python train.py --num_hidden_layers=14 --hidden_size=224 --n_experts=96 --experts_per_token=8 --d_expert=64 --d_shared_expert=64 --hidden_act="swiglu" --moe_layers=[2, 3, 4, 5, 6, 7, 8, 9, 10, 11, 12, 13] --router_score="sigmoid" --normalize_top_k=true --routed_scale=2.83 --balance_loss=0.0144 --balance_bias=false --init_std_router=0.0071 --lr_router=0.000476 --num_attention_heads=5 --num_key_value_heads=1 --head_dim=64 --vocab_size=8192 --norm="rmsnorm" --norm_place="pre" --norm_eps=1e-05 --positions="rope" --rope_theta=10000.0 --rope_fraction=1.0 --qk_norm=false --attn_scale=0.125 --tie_word_embeddings=false --parallel_block=false --init="uniform" --init_std_qkv=0.0334 --init_std_o=0.0 --init_std_up=0.0334 --init_std_down=0.0 --optimizer="muon" --learning_rate=0.00728 --lr_mult_o=4.0 --lr_mult_down=1.5 --beta1=0.95 --lr_head=0.0189 --max_grad_norm=1.0 --warmup_steps=200 --schedule="wsd" --decay_fraction=0.322 --decay_shape="linear" --final_lr_fraction=0.0 --batch_tokens=65536 --max_seq_len=256 --doc_mask=true --train_tokens=297900000 --max_steps=4546 --dataset="wikipedia_en"
Below are experts of layer 2 (counted from 0) of a mixture-of-experts language model. Rows are named router (the router's row for the expert), down (a neuron's output weights, with its number) and show model dimensions 0-223. Each number is 128 + 24 x the weight over its row's rms, rounded and kept within 0 to 255.
Before each expert's rows: a language model's description of what the expert responds to. This comes from a sample of Wikipedia text that the model never trained on.

# expert 30
What it handles: Common nouns after determiners
router [ 95 148 157 134 141 108 107 117 137 160 115 110 144 135 133 154 112 121  82 149  58 136 114 116 114 151 145 148 159 119 123 106 152 145 145 138  40 116 142 145 117 101 164 122 120 150 159 152 130  84 101 157 113 138 112  49 116 124 137 148 146 125 181 112 173 113 147 151 119 130 145 134 106 113  81 126 150 173 102 118 131 151 121 129 123 156  71 108 124 133 131 159 137 130 134 132 101 120 144 165 175 111  66  96 117 110 125 144 125 137 137  93 153 113 144 130 147 113 151  97 159  90 166 118 113 159 131 106 140 152 146 165 129 119 128  88 132 119 163 158 133 137 137 110 130 114  94 126 151 160 146 156 119 107 160 137 151 129 133 177  75  94 104 172 128 127 110 131 132 144 123 103 132 125 154 140 128 162 154  60 119 147 115 113 110 112 114  97 126 111 150 129 129 116 140 127 160 129 115 147 115 113 138 104  92 106 113 150 144 120 124 144 135 121 138 179 136 139  91 167 125 151 119 150]
down0 [106 125 126 131 149 130  95 127 125 124  98 116 136 163 156 142 141 142 137 101 108 148 129 164 131  93 130  99 102 135 179 128 140 130 117 135 135  96 132 144 129  73 158 167 147 137 130 124  99  69 156 158 148 120 149 140 115 140  99  65  86 139 135 148 114  86  67 133 113 130 130 127 114 133 123  64  89 142 106 118 111 137  83 178 116 134 134 148 126 147 118  83 156 144 108 130 129 117 166 112 143 114 148 127  62  91 107  87 176 138 137 129 136 109 142 165 112 121 189 140 117 133 111 138 139 138 110 170 120 136  91 154 105 102 158 151 126 149 131 124 125 104 146 119  71 109 167 174 139 124 140  97 123 111 128 178 111  77 167 129  99 167 129 130  92 118 163 120 135 120 118 123 126 160  99 101 151 118 112 105 110 139 138 129 133 108 137 132 164 118 171 133 141 128  84 147 144 138 127 110 127 137 125 114 136 111 110 126 131 128 134 147 161 162 181 109  99 152 123 103 111 131  93 129]
down1 [ 99 142 116  87  99 113 120 118 105 156 157 154 123 117 114 148 116  93 129 175  96  89 108 120 126  81 172  89 113  55 113 125 127 103 160 106 105 167 152 141 118 113 147 114 126 130 164 125 123  92 141  64 115 130 158 123 142 160 143 137 122 144 160 120 148 162 115 152 150 129 142 140 169  62 128 161 101 160 157 163 158 118 147 103 114 144 115 112 125 106 122 124 120 166 128 175 167  95 138 136  99 121 119 112 111 111 124 141 136 168 115 158 119 170 153 139 121 162 133 116 112 109 152 120 140 114 141 111 133 174 116 138 145 114 150 130 116 129 141 111 137 110 108 161 105  84 144 118 116 134 160 112 134 142 158 139 137 164 131 154 118 103 116 153 177 181 133 130 129 160 135 123  80 149 124 129 147 142 145 126 125 125 141 110 219  99 120 150 115 136 138 125 164 123 122 148 102 114 113 110 134 143 128 128 106 126 149 107 134 135 146 155 149 135 149 142  73 107 107 119 137 197 148 143]
down2 [140 109 156 103 111 110 130 146 149 112 143 132 122 144 123 135 125  86  93  90  86 116 135 161 157 134 100 136 129 131 126 129  92  86  82 136 113 104 118 127 133 127  99  84 157 125 155 102 153 168 124 114  86 128 125 114 152 133 121  69 148  94 132 117 108 156 147 127 162 117  86 113 117 129 100 148 143 124 144 161  90 127 138 160 126 125 131 168 132 122 144 166 110 157  72 114 151 172  78 156 122 160  96 164 129  92 161  94 142 137 152  85 134  95 119 140  83 134  87 141 146 117 112 164 141 124 132 136 154 124 122 157 164 118 124  94 137 134 159  93 100 122 128 113 111 118 159 108 125 155 129 125 143 130 173 145 139 129 109 119 122 149 100 136 113 116  81 132 128  95 160 133 151 111 140 127 149 140 140 151 127 100 109 135 146 111 147 119 109 119 152 140  60  94  81  91 153 154 164 101 162 163 103 117 108 132 104 141 132 166  74 153 135 101 147 160 132 113  94 138 174 104 138 135]
down3 [ 89 145 162 129 162 124 168 127 156 199 159 118 133 137  82 121 112 132 152 105 134 107 115 124 163  82 105 147 152 144 149 144 154 138 165 170 123 115 132 106 121 123 102  54 115 126 189 102 104 119 133 190 120 147 122 142 105  96 133 109 125 122 137 153 135 110  87 126 172 171 135 157 127 141 134 135 116 102 128 100 133 126 146 100 149 119 146 123 116 122 134 130 101 135 130 164 145 135 147 101 139  98 171 154 179 153 134 140 106  84  69 130 148 123 151  91 118 118 113 149 124 147 120 102 150 147 125 135 106 107  93 131 132 180 133 114 144 134 147 125 117  95 113  96 124 145 158 147 137  86 129  86  93 164 114 160 111  76  88 166 137 108 121 117 158 128 109 119 115  85 118 120  93 148 116 127 133  96 117 153 123 116  73 133 101 119 123 141 151 125 133 147 103  75 146  98 130 159 119 142 109  72 113 140 134 138 129 122 106 150 107 118 154 121 112 112 146 107 137 134 156 119 109 132]
down4 [ 92 118 110 108 167 156 146 115 142 152 123 169 137 124 101 105 123 143 118 115 103 136 132 175 131 143  91 124  92 171 108 157 132 111 168 122 136 151 153 129 118 131 106 153 162 153 124 153 125 140 133 121 102 105  96 116 118 138  73 116 134 120 132 121 140 125 151  99 126 112 113 143 128 119 121 178 111 161 100 117  45 166 142 161 151 156 118 103  77 115 166 123 148 125 125 130 141 118 114 115 121 120 146 152  93 169  95 153 130 108 152 154  86 129 119 146 108 126 152 105 102 100 113 147 121 139 144  93 126 112  69  91 127  98 105 154 107 171  90 178 158 130 140 146 101 135 123 152 123 127 112 166 122 104 123  96 134 133 118 100 131 125  97 169  95 145 171 116 149 111 132 157  98 111 144 155 149 130 137 138 159 104  88 132 136 128 148 147 136  72 109 119 137 157  96 130 135 152 155 105 150 155 148 118 187 151 130  95 115 132 126 173 101 150 103 115 153 152 112  72 120 124 140 152]
down5 [110 103  86 150 129 117 168 159 142 144 106 120 113  94 142 183 140 129 142 135  65 151 111 119  78 112 176 122 119 159 104  82 120 137 203 114  77 150 160 127 139 134 162 118 119 122 117 150 147  62 115 123 114 137 121 134 155 111 128 105 119 132 145 123 153 112 157 160 142 155 139 131 120 162 110 137 160  97 151  85 173 159  74 177 119 154 108 100  92 175 124 129 105  90 166 136 114 141 136 107 105 102 124 122  97 124  94 148  99 129 157 150 104 141 129 151 117 137 163 122 170  83 144 110 139 129 105 106 105 172 129 147 142  71 146 108 140 107 104 136 116 123 148  92 151 110 125 150 147  99 153 128  95 139 117 101 117 142 141 135 119 122 147 123 119 100 111 143 133 153 125 121 156 145 128 123 158 170 134 118 121 144  99 117 145 143 120  99 126  96 135 104  98 148 101 152 107 105 116 145 140 103 149 152 137  91 174  99 101 135 132 139 129 145 103 140 123 101 103 145 100 156 140 128]
down6 [120  76 123 134 106 172 167 146 134 176 135 128 123 166 105 119 129 118 129 125 145 155  93 101  96 126 139 119 147 150 136 144 142 153 107 142 112 115 134 116 120 101  75 113 160 105  84 120 125 124 107 152 137 130 109 127 124  91 144 101 134 118  88 108 128 133 109 108 141 138  96 156 156 153 160 135 126 128 141 101 171  98 140 142 114 181 141 207 119 162 171  91 154 141 127  86 126 130 107 107 138 103 121 132 124 155 104 145 119 104 116 136 137 126 159 124 103 103 150 124  96 168 149 140  93 110 125 113 106 123  62 134 128 122 144 116  86 123 159  82 171 119 133 116 135 135 127 124 167  98 110 120 138 172 103 131 148 140 148 105 143 115 151 120  96 103 157 169 129 159 137 147 168 143  68 133 132 162 101 126 123  99 120 114 117 125 119 133 178 113 132 143 129 143  86 108 128  97 127 131 107 145 115  98 148 122 113  97  77 108  99  95 121 125 160 114  96 160  90 128 182  89 131 134]
down7 [194 119 117 117 104 124 121 135 104 132 122 176  97 121 164  90 117 130 143 150 142 105 123 125 122 136 168 101 155  91 120 166 131  94 161 120 162 145  97 143 116 138  94  92 102 159 127 178  90 133 115 119 120 152 132 100 129 112 129  98  83 144 114 138 155 145 133 111 136 113 131 108 107 132 138 142 202 140 152 117 131  81 132 125 130  90 135 114 117 169 185 140 142 147 112  89 135  93 145 109 166 134 152 100 121 134  72 127 125 127 136 141 121 114 102  77 131 138 132  90 120 138 117 112 108 116 111 127  97 141 115  71 147 138 111 114 101 104 122 103 113  86 165 154 116 126 130 110 165 113 139 121 156 179 101 126 142 137 125 149 149 136 125 139 157 158 144 122 180 133 150 135  96 167 153 111 132 106 160 156 185 134 162 150 142  93 166 108 127 129 138 131 137 129 160 102 130  97 149 107 140 112 158 112 116 127 118 112 135 126  94 143 108 138 115  66 131  79 118 134  99 100 102 147]
down8 [163 171 118 126 108 155  92 139 147 168 155 131 106 126 155 127 123 115 150 105 117 130 114 157 154 163  95 114 121 136 163 112 118 168 155 142 140 135 127  98 124 188  73  99 116 136  94 113 157 135 127 120 112 146 136 121  84 121 144 154 150 120 117 147 169 120 108  91 123 103 166 103 130  99 172 158 113 133 153 137 190 153  80 116 125 142 143 125 108  96 127 132 164 127 124 129 147 105 144 137 146 110  84 131 124 117 138 152 124 157 130 114 165 137 108 145  76  93 133 130 161 153 173 119  93 128 143 175 111 131 122 120 113 154 143 188 132 115 193 102 120 106 131 118 157 121 124 134 142 118 126 134  93 135 123 107 138 117 151 132 119 201 130 130 142 140 117 137 116 145  94 150 137 102 148 120 132 144 160 135 103  77 144 114 141 112 133 101  65 103 129 124 132  72 120 126 177 142 166 120  92 107 143 117 146  78 132 101 145 119 118 144 137 119  86 142 122 150 153 112 135 110 160 133]
down9 [165 146 127 108 113 132 155  94 131 162 102 161 124 138 131  82 154 122 140 161  78 117 152 136  96 108 130 131 131 137 117 105 147 132 146 121 127 100  32 167 129 112  99 158 179 129 108  75 108 126 149 117 128 123  64 126 120 114 155 109  85 138 159 127 116 164 110  62 121 135 138 151 147 150 130 161  68 150 114 118 144 151 105 128 135 126 146 131 115 139 108  88 149 106 144 103 124 115 163 116 113  86 126 114 138 159 152 128 128 138 119 133 141 134 131 137 125  98  93 125 105 158  95 114 131 130 104  94 132 154 135 149 139 116 144 123 121  99 122 145 133 131 110 122 154 148 120 122 112 142 153 148 139 108 155 140 186 148 147 130 146 148 167 124 125 164 155 115  90 118 121 144 117 113 136 139 145 130  99  65 125 139  92 127 161 137 103 156  96 142 137 158 128 116 114 137 150 153 141  60 173 146 123 100 145 137 109 123 186 171 101 155 145 121  79 137 133 119 106 109 135 119 100 124]
down10 [124 123  87 136  95 161  97  96 126 148  94 150 107 123 101 111 146 115 137 186 140 134 121 149 138  91 144 139 144 101 153 155 165  92 115 180 166 127 129 173 151 115  96 126 103 142 133 169 136 130  90 128  69 163 155 116 129 136 136 151 142 107 154 116 112 112 122 128 126 162 118 120 113 146 126 133  89 130 161 137 106 107  95  92 112  95 135 118 146 127 145 107  92 118 110 114 145 104 102 157 140 120 138 145  78 135  82 117 120 107 168 106 141 149 140 130 103 139 109 146 146 116 115 114 124 131 128 143 129 139 149 184 139 138 142 149 114 155 109 108 170 107 109 141  53 127 151 135 120  98  85 136  82 124 120  88 132 153 147  98 155 147 153 140 132  97 157 134 144 169 111 169 158 140 105 114 188 118 116 132 122 133 132 148  80 115 141 119 117 169 139  90 153 108 109 148 118 124 148 100 127 138 144  91 122 146 143 157 142 158  94 197 114 148 145 167  85 132 126 141 122 135 128 149]
down11 [113 138 143 113 102  74  69 140  87  86 118 173 111 129  93 125 163 118 146 128 161 147 122 121 131 145 134 139 110 143 133 133  91 125 113  97 164 123 116 167 145 113 114 136 143 115 149 150 127 155 134 148  89 124 122 100 101 132  97 100 141 102 129 131 132 190 112  75 120 134  96 130 110  77 150 132 156 142 109 159  88 109 148  97 113 158 125 103 158 110 141 127 161 154 126 120 148 134 121  97  93 111 160 119  78 140 123 162 136 129 118 147 121 103 149 126 112 112 152 129 107 116 135 140 105 117 129 106 125 190 130 131 182  75 147  96 151 110 129 130 109 106 162 128 119  98 154  63 115 130 145 134 104 151 164  99  99 118 138 125 138 116 101 116 156 135 142  99 114 116 132 111 142 161 185 155 153 130 118 128 102 111 125 145 177 144 101 114 101 146 127  91 147  92 132 120 120 132 135 100 119 137 136  88 121 155 128 126 159 169 129 121  87 117 183 155 121  84 140 157 123 164  89 138]
down12 [107 100 122 148 102 138 146 134 138 137 101 124 126  69 107 103 159 149 131 141 108 132 120 130 178 111 131 136 145  92 147 117 131 119 100 152 173  88 153 156  76 130 145 155 142 118 134 142 124 102 150  93  97 162 118 127 123 144 137 122 179 150 111 125  94 134 170 107  79 123 107 143 126 110 187 109 164 143 132 128 136 159 128 155 168 146 137 164 127 115 111 125 143 121 125 170 159 133  91 106  63 123 139 140 106 170 110 116 130 121 122 115 102 121 120 165 127 135 119 115 126 179 123  97 132 137 139 121 111 120  93 152 117 118 119 140 135 124 104 123 133  89 105 114 103 192 128 138 146 119 138  79 144 190 125 130 116 122 147 148 179 138 138 130 107 120 110 125 105 137 125 127 143 139 148 119 106 118 135 191 122 133 148 160 163 110 129 160 120 137 100 131 119 124 138  89 169 135  94  69 153 102  95  97 130 117 106 104 120 120 117 153 116 130 141  93 134 159 119 121 140 125 212 168]
down13 [137 121  98 124 155  98 116 133 119 123 172  71 132 114 114 123 106 133  95  94 138 132 123 103 148 135 117 138  98 160 101 143 143 139 130 126 121 147 120 115 103 147  95 126 139 131 115 116 138 137 109 122 108 115 112 137 131 157  93  89 107 157 103 108 144 124 124 134 130 129 163 138 178 128 134 139 130 145 153 126 141 131 102 118 126  91 135 121 149 135  86  98 110  80 134 101 121 154 123 137 177 138 155  85 172 132 117 100 153 118 163  80 128 142 163 160 110 121 121 115 169 107 133 118 159 130 158 162 138 123 170 130 148 106 119  96 140 170 137 115 140 167 134  53 151 116  58  69 119 161  97  91 183 136 110 106 125 122 156 141  79 125 154 113 113 124  98 133 113  75 111  64 165 115 133 104 114  76 104 120 113 118 142 141 162  68 122 106 116 103 126 119 136 123 119  80 123  99 120 143 120 125 116 139 118 149  90 131 135 136 108 102 138 110 106 143 124  86 139 107 127 147 111 139]
down14 [148 139 146 102 132 136 109 140 123 127 112 116 119 120 154 122 137 104 153 157 186  87 143 168 127 134 152 108 156 165 186 108 180 120 155 117 106 179 129 169 125 142 114 157 147 115  53 142 159 135 112 101 181 123 109 122  89 143 124 120 165 103 110 122 126  96 140  91 114 106 144 140 108  84 100 143 121 159 138  87  95 104 113 107 135 113 138 137 170 131 151 132 123 168 109  83 117 138 137 139 155 134 131 134  89 121  98 152 155 155 135 149 143 144 136 158 148 116 120 114  89 109 149 155 127 137 102 141 139 132 135 146 132 104 142 146  91 126 116 117 169 126 115 112 148  80 160 108 137 103 118 126 127 117 148 142 106 146 154 121 119 183  95 146 135 105 145  73 127 116 157 157 132 155 140 144  94 154 109 136 116 139 150 166 126 130 144 146 155 135 158 127 110 168 138  92 170 121 112 134 135 110 102  98 122 150 147 153 153 144 156 128 134 118 159 117 182 151 136 120 135 128  46 133]
down15 [115 159 135 132 172 133 124 166 129 145 139 113 200 130 169 131 176 104 172 102 103 151  65 119 163  91 140 177 110 125 117 149 137 127 151 121 139 130 131 149 156 144 108 140 148 164 162 137  99 111 127 122 149 129 135 123 136 124 128 130 133 133 127 161 139 112 171 143 125  80 147 107 127 152 110 108 135 147 176 115 154 131 125 128 125 105  83 128 112 131 106 149 105 131  98 128 109  83  85 119 116 105  98  87 142 118 119 127 159  98 112 122 130  80 138 138  86 149 124 118 224 116 140 126  95 128 148 119 141 132 119 134 154 153 141 153  87 114 143 136 171 122 132 144 119 111 117 138 112 130 149 118 130 171 162  96 126 114 120 142  92 152 147 144 122 131  90 138 105 123 104 117 133 109 165 163  95  94 150 159 136 153 151 123 137 131 151 142 169 149 122 126 136  96 173 147 134 159 131 123 119 107 104 128 140 110 106 144 150 127 116 137 144 127  81 110 121 103 131  73 161 162  81 180]
down16 [136  70 152 113 119 142 139 112  93 101 108 138 140 125 127 147 170 166 134 167 162 184 137 103  95 146 133 177 145 147 145 157 172 114 107 141  93  89  92 109 113 135 163 133 100 125 140 111 112 155 133 116 105 153 111  95 119 129 154 158  67 124 133 126 134 162 146 107  94 155 129 117 125 147 148 151 114 134 164 111 125 112 119 120 128 141 119 118 118 152 111 147 138 139 137 116 136 133 160 152 135 128  96 114 162 156 101 122 153 115 122 126 155 125 114  87 106 157 150 139 130 154 117 150 108 155 144 127 134 141 132 113  94 117 126 112 108  83 161 123 150 127 116 148 168 146  82 133 106 161 115 127 184 140 120 119 128 114 139 186 159 138 178  90 142 141 146 136 135 141  71 102 124  98 109 164 145 137  90 108 149 168 134 127 106 118 145 171 148 178 110 134 145  87 109 105 148 106 113  98 120 156 107 131 100 130 158  75 180 119 146  84 145  87 158 123  98 125 109 133 135 161 104 129]
down17 [102 136 143 147 153 158 103 104 105 165 166 130 129 108 113 156 168 107  99 113 148 107 101 146 127 145  69 120 116 136 149 142 139 122 140 150 156 110 155 123 135 157  96 134 159 140 125 101 129 101 153 121 138 151 150  79 152 128 137 147 115 141  92 120 102 134 131 161 128 143 121 134 180 146 122  86 106 173 113 159 110 140 122 126 174 126 168 132 162 132 129 124 168 149 131 127 145 128 141 164  91 130 143  79 153 110 181 115 125 129 136 120 125 124 105 151 122 133 111 128 156 131 130 128 134 114 135 103  98 126 132 137 118 120  74  95  84 134 117  99 113 159  78 107 124 131 106 117 159 114 135 122 137 165  92 131  93 118 124 101  99 173 168 136 138 178 112 152 158 111  97 124 154 104 151 157 147 147  95 127 119  71 109  79 126 134 122 195 111 154 110 121  99 168  86 139 145 104  80 122 145 116 118 128 147 142 136 136 108 139  82 100 172 133 100 120 117 145 163 106 134 171  96 134]
down18 [171 161 107 102 145 124 108 128  93 126 169  98 120 118 175 131 144 175 114 153 127 148 162  97 140 124  75 126 145 101 116 133 113 102 102 105 183 112 170  97 174 101 133 121 140  87 127 127  92 152 103 133 152 125 138 101 116 164 111 142 166 115  60 124 104  90 132 112 145 164 118 120 134 124 120  91  91 180 123 109 128 124 162 125 126  83 156 161 152  91 148 153 148 130 121 122 118 164 143 135 124 105 103  99 122 101 167  96 147 154 133 145 100 121 166 118 159  74 140 139 105 151 151 106 150 118 116 132 108  81 112  92 118 124 121 136 123 132 107 147 120 151  97 126 162 155 155 129 145 141  90  92 127 102 118 140 127 134 138 133 152 112 129 154  99 125 112  91 140 166 135 160 127 102 131 129 158 121 122 150 145 100 140 102 110 172 113 117 106 145 128  84 120  96 127 141  78 140 120 167 111  86 135 154  98  98 116 129 122 108 101 129 118 116  99 112 122  92 106 121  98 132 150  91]
down19 [103 143  97 128 128 127  98 122 122 122 155 109 117 134 150 132 120 152 163 128  99 131 155 108 111 156 114  99 153 126 121 133 125 127 135 114  84 126 138 106 123 143 146 132 141 119 112 166 117 151 144 139 100 110 134 144 145 160 165 112 160  88 123 122 117  81 122 141 210 108 119 106 159 115 138 117 146  88  86 168 139 161 156 133 128 147 141 112 154 136 108 123  78 113 114 166 143 143 121 132 120 163  90 142 125 157 174 110 144 113  72 139  96 119 108  85 115 118  95 127 131 159 135 106 127 140 100 130  87 129 119 127 161 122 107  92 126  96 144  84 112  94 146  85 111 148 110 116 148 126 115 152 112 131 114 135 129  98 141  88 164 123 150 155 128 122 119 130 155 122 110 117 148  78 106 119  94 107 147 115 146 191 156  96 130 141 176 149 129 106  93 118 136 113 135 143 112 120 160 102 100 134 144 178 120 111 136 113 180 107 115 130 132  88 164 118  99 141 182 187 100 144 178 121]
down20 [126 108 157 160 108 102 142 119 121 134 127 132 127 127 135 126 182 123 118 122 105 102 128  99 136 122 124 112 118 130 154 143 135  95 130 136 119 140 127 161 139 104  92 135 107 102 102 124 105 155 168 107 121 114 110 118  87 146 126 173 148 141 114 137 121  80 125 123 142 116 134 139 121 120  73 175 153 150 108 151 140 150 149 113 144 108 115 136 107 106 101 139 146 138 153 117 123 138 153  85 130 103 111 118 134 108 134 139 152 123 148 136 196 109 118 110 115 124 100 146 151 108 106 125  97 105 129  69 123 121 144 111 104 153 128 134 154 147 106 120 117 142 119 101  76 152  95 158 147  75 108 123 131 134 132  92 145 147  97 105 109 132 189 143 141 143 123 109 149 120 108  79 172  77  80 133  82 118  83 167 118 148 103 170 104 120  87 175 172 108 115 167 162 102 155 170 142 183  92 132 115 118 107 127 133  90 120 139 129  90 145  93 169 119 144 107 127 130 157 119 124 179 120 133]
down21 [132 130 152 154  94 141 116 126 116  98 163 137 140 142 144 128 121 151 124 157 124 116 112 116 145 136 152 140  95 158 134 160 145 170 121 109 180  77 145 132 128 101  87 171  85 141 121 102  89 141 103 144 153 125 130 122 115 114 128 134 123 113  82 125 134 131 121 111 108 111 132 121 112 179 141 129 143 118 104 114 111 114 129 104 162  64 145 141 100  85 100 118  98 126 159 110 163 127 120 107 179 121 147 141 111 127 102  74 130  89 152 128 155 105 125 116 114 124 122 117 114  98 155 123 108 142  66 122  94 150 126 173 140 143 197 132 124  97 150 182  97 106 126 128 135 113 114 103 126 137 125  88 113 140 116 147 140 100  95 112 138 126 180 140 114  99 116 128 135 115 106 152 154 170 127 100 111  91 122 151 122 112 116 152 158 131 165  85 125  94 156 123 108 118 136 126  82 141 133 102 125 152  98 125 118 118 162 117 112  92 170 155 113 138 103 193 155 145 127 118  89 107 102  94]
down22 [106 127 122 121 104 169 132 140 114 140 139 117 127 138 132 154  98 107 158 134 126 120  96 156 134 164 160 101 130 140 129 112  85 132  99  79 128 114 132 120 143 149 152 122 122 159 145 146 146 170 105  94 135 138 114 139 117 125 136 158 111 139 104 103 140 111 145 121 163  56 168 111  89 107 109  88  98  95 138 169 105 117 140 162 145 151 175 115 132 127 110 134 159 148 139 148 110 126 145 106 119 113 126 151 134 105 126 135 190 134 161 147 104 109 131 157 117 150 130  41 152 127 107 194 104 167 164 133 142 157  94  91 136 137 116 146  85 140 155 171 127 126 126 123  96  95 109 135 106 122 121 167 138 148  93 110 160  97 127 143 133 154  87 125 120 164 107 106 124 181 125 120  93 154 142 138 121 126 152 115 110 132 118 142  89 157 118 108  93 142 141 193 169 163 150 143 136 124 113 122 120 158 124  99 115 178 127 133 123 111 113 155 133 112 146 131  99 102 123 114 137 144 100 133]
down23 [122 151  78  91 129 131 186 112 149  93 139  91 154 126 108  92 141 160 144 125 103 138 133 168 116 124 133 148  94  99 152 141 106  97 116  60 117 115 109 141  48 143 118 146 122  97 124 106 149  60 116 167 160  87 120 151 124 135 142 143 117 106 118 121 100 149 159 125 147 133 121 112 141 124  70 161 136 104 121 167 124 108 131 122 109 123  99 111 121 182 122 169 118 142 157 156 139 148 135 136 129 156 123 139 121 133  91 126 101 134 105 134  86 142 127 124 131 142 129 153 140 159 129 142 151 129 160 152 143 109  86 152 120 119 111 123 184 141 110 127 134 151 104 151 115 143 136 131 138 150 121 138 125 100 182 114  96 101 126 154 112  95 128 113 157 149 101  93 141 159 129 156 127 116 139 131 119 143 157 101 129 141 135 113  80 129 154 142 136 142 149 164 132 105 120 139 122 128 166 117 124 140 117 101 133  88 124 130 131 130 150 114 137 168  95 156 126 198 139 202 142 108 148 164]
down24 [111 105 142 127 111 119 162 160  98 171 150 151 167 120  95 162 136 129 125 126 164 152 123 122 138 163 152 110  88  76 139 116  93  93 148 140 161  70 175 123 125 155 154 119 102 127 113 110 152 138 141 138 151 141 159 144 150 130 108 133 146 138 130 128  65 120 106 138 133  82 167 105 162  74 101 139  79 134 146 121 145 126  81 149 138 126 149 158 136 107 107  78 102 140 123 105 130 157 116 122 101 140 123  95 130 155 135 126 125 119 106 112  98 138 147 152 129 125 111  96 106 109 124 145 120 102  95  81 143 134 122 131 122  58 134 132 143 165 138 140  97 161 142 120 140 130 121 190 111 114 139 128 161 130 127 113  95 126 104 111 122 127 143 104 133 107 157 132 120  88 112 132 104  97 124 141 134  99 162  97 109 169 137 180 103 147 175 118 122 119  74 109 122 119 161 109 146 160 100 140 112  63 132 125 120 121 144 145 155 120 128 111 108  94 133 104  87 108 147 130 132 116 156 114]
down25 [118 125  87 131 148 148 158  97  81 100  86 141 104 122 133 163  89 139  66 120 111 134 122 133 100  85 151  91 148 131 154 102 117 111 146 100 172 127 124 159 135 127 139 125 124 125 149  94 158 134 157 166 133 141  95 132 150 137 136  92 114 138 116 129 124 129 140 157 127 100 143 116 113 132  49  99 108 154 101 116 102  84 128 121 131 160 129  88 158 108 132 125 132 115 155 135 156 134 128 167 157 149  86 166 158 162 147 128 101 142 110 160 104 112 120 108 143 162  89 131 112  96 128  91 142 100 168 132 113 152 135 117 123 118 123 112 149 165  90  94 128 140 123 169 122 114 117  83 152 160 139 148 154  95 109 120 125 118 181 158 139 144 143 124 122 107 148 153  95 133 168 130 103 117 131  84 126 101 136 115 104  86 143 158 142 116 122 138 145 121 122 122 159 128 119 152  79 151  92 152  91 133 106 109  95  85  97 119 147 144 139 145 139 161  83 109 109  98 124  98 152 134 164 131]
down26 [120  88 111 129 126 132 179 122 131 140 118 108 116 148 117 133 157 177 119 147 154 113 114 131 131 155 174 132 103  92  86 129 120 115 132 166 108 131  93 124 185 114 143 148 153 140 123 158 133 129 124  96 141 125 137 142 180 111  87 126 135  96 136 174 124 110 100 122 139 136 145 176 125 151 157 118 121 168 179 168 122 136  83 116 149 144 121  87  86 123  99 115 103 134 125 125 107 183 126 111 108 108 121 102 161  99 149 156 140 126 153 101 146  86  96 101  56 164 112 149  99 135  97 135 142 133  93 130 124 153 134 120 127 112 129 156  95 153 124 138 119 110 145 142 119 134 109 137 157 104 163 107 139 111 114 148 144 135 168 109 149 134  98 142 151 105 121 113  95 141 100 117 122 130 195 110 114 144 140 101 170 124 123  84 126 113  80 142 109 158 129 117 102 149 150 101 111 136 137 115 140 131 108 151 156 127 102  98 164 114 147 173  98 183 138 121 123 127 125  72 138  94 124 121]
down27 [127 118 142 137 132 150 107 116 158 130 152 140 131  73 134 118 120 155 183 138  95 165 155 124 161 126 120 146 103 113 125 136 146 120  90 182  91 164 118 145 153 150 137 149 154 115  87 154 120 111 116 184 133  90 128 120  96 144 110 101  64 144 103 142 168 118 122 153 143  88 117 136 170  93 138 118 157 133 166  76 145 137 158 129 131 114 146 113 131 164 165 118 119 121 128 106 124 116  98 138 137  69 102 171 107 147 122 131 140 107 125  92 120 135 124 152 111 108 143 147 122 109 129 177 156 112  98 116 117 165 116 126 182 154 154  84 117 104 120 123 157 152 123 118 123 113 145 160 160 116 183 123 128 115 106 134 132 107 109 141 129 107 114 122 136 127 130 100 146 157 138 151 128 105 110 138 102 192 127  71 124 101 114  87 118 139 108 124 111 138 127  88 116 130 135 157 139 129 153  64 186  82 150 120 132 122 130 136 126 105 122 137 133 114 179 112 141 100 117 124 111 140 117 106]
down28 [144 112 114 137 161 159 148 128 182 125 120 152 141 104 107 176 124 182 114 166 155 142 137 167 134 110 163 132 123 105 137 144 102  70 169 129 106  91  98 129 119 149 164 129 144 135  90 149 124  92 112 126 146 147 145 140 166 171  92 149 161  91 117 130 136 120 132  82  96 107  83 165 131 125 134 118 134  78  96 103  90 126 126 137 136 130 108 102 139 143 150  90 119 153 151  99 113 164 149 144 134 164 133 123 160  95 111 104 141 156 118 137 142 103 116 124 153  99  98 114 149 116 100 132 112 114 149 137  93  76  84 132  92 147 124 120 131 188 103 144 142 122 112 124 157  99 127 109 131 156 134 117 147 174 146 144 115 113 138 143 168 121 164 149 148 107 115 124  78 102 114 151 119 105 134  99 151  86 109 154 112 131 108 138 138 167 129 111  94 125 136 141 171 161 116 169 128 122 130 128 137 149  84  80 132 145 132 176 116 117 148 122  99 104 109 112 112 122 131 125 136 120 155 172]
down29 [143  94  98 156 131 126 157  82 100 143  90 116 139 136 141 150 144 124 129 168 164 126 132 101  81 130 184 136 127 110 133 126 127 103 102 118 124 116 131  88 126 138 103 160 138 156 124 165 120 103 111 115 121 111 120 136 127 111  69 149  94 144 147 150 126 177  92 124 103 119 134 131 130 124 143 153 107 127 143 158  66 116  95 164 105 185 141 103 139 129 159 112 142 134 112 137 155 117 138  91  78 101 110  76 118 159 144 136  86  67 126 125 134 133  82 154 115 115 111 153 130 116 157 103 113 103 127 137 110 124 133 141 118 140 110  99 121 111 152 159  96 132 126  83 126 122 149 119 142 121 181  87  87 169 100 127 173 111  92  93 115 137 132 144 142 121 158  84 110 148 115 159 196 180 136 138 119 132 140 139 147 154 116 137 114 148 135 132 125 120 145 134 124 168 114 136 134 143 137 134 141 123 127 100 160 136  93 130 107 143 132 177 145 131 111 126 138 184 122 111 158 131 116  83]